Experts of a small language model.
Size: width 640, 135M parameters.
Below are experts of layer 3 (counted from 0) of a mixture-of-experts language model. Rows are named router (the router's row for the expert) and show model dimensions 256-287. Each number is 128 + 32 x the weight over its row's rms, rounded and kept within 0 to 255. Numbers have three digits each.
After each expert's rows: a language model's description of what the expert responds to. This comes from a sample of Wikipedia text that the model never trained on.

# expert 18
router:163145114152174157119136145150135130162156140130137148134161083121134085087086056183158175144163
Final letter pieces of names and words, mostly plural or surname s, as in Adams, Springs, Rostas, entrepreneurs.

# expert 53
router:156133170098090123133151123114144168072135154095057102118107147116123147148158124113114084125146
Prepositions and clause-linking words like in, on, with, as, after, when, while, because, often after a comma; e.g. "so as to".

# expert 1
router:159109118142182169137107130119097115144107175154134131146190144115099050129177126127123108114165
Capital letters, initials, numerals and proper-noun words in names and titles, such as Bon Iver, Art I–IV, First Lady.

# expert 14
router:157083133164157111141136100106100108140127141112097099152086136108125132107180117140174150137066
Colons after field labels in infobox-style lists (Maker:, Party:, Ordination:), plus list-introducing words like including, titled, like.

# expert 10
router:079142106134120137146097155079092062134163187150140121123123085172146129121141124126132092148148
Verbs of winning, taking or giving and -ing/-ed endings after to, and or which, especially in sports results: win, took, elevating.

# expert 31
router:119150101157157151180160108098169092158141159171196154162134090124101168101078080054099122142139
The word the, and also a, his, its, their, this, mostly after a preposition or verb or at sentence start.

# expert 63
router:110102097062111149118080132123136115176092147097185107137105085109103153178046196146134117108150
And and or joining clauses or list items, especially in personal-life passages about marriage and children, as in married in 2015, and reside.

# expert 43
router:183119059152153079090146137109143085115083105172171138131138121124054126113081137090101188148112
Apostrophes before possessive s, such as school's, plus unit words and symbols like mi, kW, hp, sq km^{2}), and coordinate digits.

# expert 50
router:084158116107163125109090125116136092122102121155132164099076172156057122152126216117136125170100
Linking and main verbs like was, is, are, were, shows, includes, contains, plus pipe cells in census, climate and results tables.

# expert 42
router:115170128156072149118142145090126125141166113124148093083103111135177136114162115167132139127143
Prepositions like by, with, from, of, against, often after a participle, as in Written by, Directed by, keeping with.

# expert 48
router:162111126195103153050092099182105070107088108090116111130145088173108120095081147100096131136187
Head nouns just after an indefinite article and before of or with, such as a deal, a number of, a position.

# expert 38
router:129124088133156134164141128153058147130104148162140109201154093126202129140168082123124132050176
Final word pieces of personal and place names after a first piece, e.g. Val-iant, Guy-ard, Dhill-on, Harley-David-son, Andre-tti.

# expert 40
router:155149094082092090130121116074133134127150161109135113142048116134103165140126132121148113139137
First letters or pieces of a word after an opening parenthesis, quote or line start, e.g. (i.e., "[i]t, mathbf, and stray spaces.

# expert 6
router:110123146128148075108101143115072089155186107151148150082109106163101118146138147120140179158158
Table pipes and words in college and pro sports season pages, such as NCAA, yards, basketball, Stat, Loss.

# expert 56
router:145159132130081172133100144088128131117179161152160070149145102139107133131148148162071127125134
Reporting verbs introducing quotes in reviews (said, wrote, added, stated) and music words such as song, lyrics, single.

# expert 24
router:138150039163142180116136111142112092154101147196131140111178146090148169089156124120120114083130
Concrete nouns and the second parts of compounds in technical or everyday text, such as space-bar, meat-ball, on board, truck.

# expert 49
router:110028157090125099122149096093161173146127128065089082119120201142164135149138150178133129154129
Prepositions, mostly of, in, to, for, from, between, within, after nouns in names and prose, such as States of, Register of.

# expert 13
router:118113159137048128139173127154172082119071172130096113105071168112092118109184179115160115110098
Line-initial list dashes, table pipes, heading equals signs, numbered-list markers and line breaks in structured wiki text.

# expert 34
router:105100114102081150144103112119164112098185118158117117111138064115091122120159084148142070201092
Table pipes, quotes and prepositions in song and album articles, such as released on, track listings, Length and featuring.

# expert 23
router:177158106136116168165078168147092043142116065139156099154214125138087165151086114159111125094146
Word-internal pieces and endings like ed, d, ated, man in names and rare words: N-ed, hon-ed, de-reg-ulation, Mor-al-ity.

# expert 55
router:124130111159111161134102111125108122119096098137118127158101107117166148102119193207112176124207
Nouns and adjectives right after the or his, often before of, such as on the part of, the latter, the end, the University.

# expert 62
router:162131123136112160122101150127117075107130122030134096070134163165147187106180128129142138145185
Nouns like number, population, classification and month names after parentheses or colons, e.g. IMO number, debuted at number three, in January.

# expert 7
router:162136159114139125106117172066160130144177078161157084123136131169165112136181108183138156126108
Surnames and later name words right after a given name or first word, in credits and prose, such as Greg Barnhill, Jon Lord.

# expert 25
router:096181137161134106114049182103095138101128123102182124161128087111136144122155085196144096064156
Ordinals and determiner-like adjectives after the or his, such as first, third, another, other, new, plus by in bystander and by-election.

# expert 52
router:127181075124126105094114146155103087126116101110163164118116120135037139207069174080096115124118
Demographic, area and election-table tokens such as km2, of which, households, Turnout and column years like 2020.

# expert 11
router:168114118100158170133090142099111106133129106153173052148147075121096152164131126088114157109140
Nouns after position or ranking words like upper, top, left, first, such as back, end, floor, edition; common in tennis and sports results.

# expert 36
router:123162164056113101095144128113155150162106169132120118104126114155100088127155091194110168145117
Prepositions and table words in athlete biographies and career statistics, especially as in played as a midfielder, plus Apps, Pts.

# expert 27
router:163118094105177157186091160147119153106147130182090095177148113139212149180180128148142140131126
Inner pieces of proper names and compound words, often foreign or brand names in tables, such as Ban-ca, Co-ca-Cola, Men-age-rie.

# expert 28
router:139120149041158148157128179117099161121122107104134089107160122154149131107168156137095165097115
Pieces of Slavic, Baltic and Eastern European names and clubs, such as -ić, -ov, -kov and Budućnost, and Cyrillic letters, often in sports tables.

# expert 16
router:119130134088136120077074114125114158121140142180124131138191140163096088114165169189155151193117
Motion verbs such as moved, went, go and return, plus month names and pieces of Japanese names in transit or anime text.

# expert 2
router:136165118119058222151117094131083123097133158029166099114096088107108167166103137139170176126164
Pipe separators between cells in tables of statistics, lists and legislation, plus commas and semicolons after numbers, e.g. Empoli | 42 | 15 | 8.

# expert 21
router:133090116062203135103166088075125164156135081090144127099173150159128168149120109149147180131183
Of and foreign particles de, von, di, du inside institution and place names, as in University of Belgrade and Young Democrats of Virginia.

# expert 3
router:136166110094205125176120086102150087126147148146178140125180068117118140108091094078124119152119
Articles and determiners, mostly the and The, often opening an article's first sentence or after of, in, to (the 1975–76, the police).

# expert 9
router:171058093155136113127121160106090081113085146100128061149127128203134143161128189212109158096147
Contrast and comparison words such as however, more, less, rather, if, plus odd mid-word pieces like -en in lessen or Lasten.

# expert 45
router:147157129148130173142109151134119118096136101127136140113160067110067139142123100124114142099169
Stem pieces inside derived words after prefixes like dis, con, re, en, such as dispro-port-ionate, con-den-sed, en-tic-ed.

# expert 19
router:138114113120099149191120141192088143150158163124118083129177133138113133062082151094087139149122
Football infobox and career words such as club, team, season, Cup, League, loan, Current team, plus squad-table country codes.

# expert 60
router:101102158090171088096122087103155120136156063104178144114093123157178101069145085134145080114105
Structural tokens in infoboxes, lists and headings: is after a list entry's subject, field labels like Coordinates, Spouse, Starring, and dashes.

# expert 5
router:144151130164167198145116118155082105112134107110121108068162092115136148166098066090168190108181
Mostly the word on, especially in "went on to" or "go on to", plus capitalized On, The and short capitalized name starts like Or, Op.

# expert 22
router:158138069104151122113119152159131183119124104116173134110186107168129079146124193085121128105148
The word War after World, plus century, Army, Navy, Force, League and other institutional nouns in historical and political text.

# expert 8
router:187171072095139149119102151188138140131145060065178105166173105161166144113132096120142154137179
Middle and final pieces of non-English names and rare words, often -s, -son, -ski, -inen, as in Antana-s, Dolenj-s-ke, minar-ets.

# expert 4
router:160122100133122117177087114105103098135167099095114146166165131171143124109152108130140143137169
Middle and final pieces of foreign place, club and taxon names, e.g. Kaisers-la-utern, Glas-go-w, -obacter, -saur, -opsis.

# expert 61
router:111088127107146073102138167171114183170133096118149170080130081152111127092079085117109059136173
Field names in infobox key–value lines before a colon, such as Born, Died, Country, Coordinates, Political party, Website.

# expert 37
router:123174090158170123121075147206086081152134106138117119095147110049152089145143161204176102107113
Four-digit years in dates and tables, such as October 13, 2018 or in 1879, plus final words of award, album and championship titles.

# expert 15
router:096134149127120129146118139107147118118148071092136155090150186136110162115154059180156169139200
The word to after motion verbs in route or ship texts (took to, taken in to), plus modals such as can, would, will, should.

# expert 32
router:166105100188125136127145139063108093136090146141140100105106147102138150126136161059194139177105
Colons after infobox labels such as In use, Elevation, Time zone, Authority, plus some commas in people or award lists.

# expert 35
router:155083097153101115137120199104114146115092125098130095139102098077169144166128076148092170105149
Word piece right after a single initial capital letter, as in G-ot, T-ru-st, S-mis-ek, Nak-ed; also the words following and same.

# expert 30
router:174178073137107081113205142167173171133126122098109171102131137158100140123139070059133139164134
Commas ending clauses and the s after an apostrophe in possessives, such as that year's, monarch's, 1999, starring.

# expert 51
router:072092160137056100094164136109137123129144160119138165096086162088080122156122098112134132159119
Opening parentheses and commas after road, station or place names, which lead to aliases, coordinates or dates, such as Route 46 (CR 46).

# expert 44
router:138161094125119134147210140139141128083130148159182109129130100163086108091065108045154140133157
Plural nouns and noun suffixes in general expository prose, e.g. films, areas, students, dosage-s, infest-ations, rugged-ness.

# expert 47
router:120149080137172129105140139114129069118147089105136097142105097144098167098069114154109133056182
Determiners and quantifiers such as the, all, each, both, some, several, any, this, often after and, or, to; especially "each other".

# expert 54
router:112135104126141086162092103158112129114149120173166082099141075187106093116124153086154109164093
Second words of sports team names and scores or stat numbers in game reports, such as Washington Nationals, Minnesota United, 49 RBIs.

# expert 29
router:141140121093151105102053117102117145154085103135131087188125088096147134103146150175091149132119
Final or middle pieces of non-English names and places, often Asian, Arabic or Slavic: -ly in Mutholy and Al-Faisaly, Kovačević, Kokkonen.

# expert 46
router:136123157125116200149136136171148138133084136166182125122161113084166134080129127111071121142167
Past participles after was or is, such as known as and written by, plus Indian and South Asian names like Singh and Rajasthan.

# expert 59
router:159093111175196165100113150129122161088065161106099145182122087133157086192103122142145150095157
Parts of European and American personal and place names after a first piece like La, De, So: Lafargue, DeSaulnier, Sochan, Joaquin.

# expert 20
router:133104150112138118075098098143181172184179100069163159102127114166165114131117134185117178061112
Military and political words such as major, National, Minister, Regiment, President, troops, mostly in army career and government histories.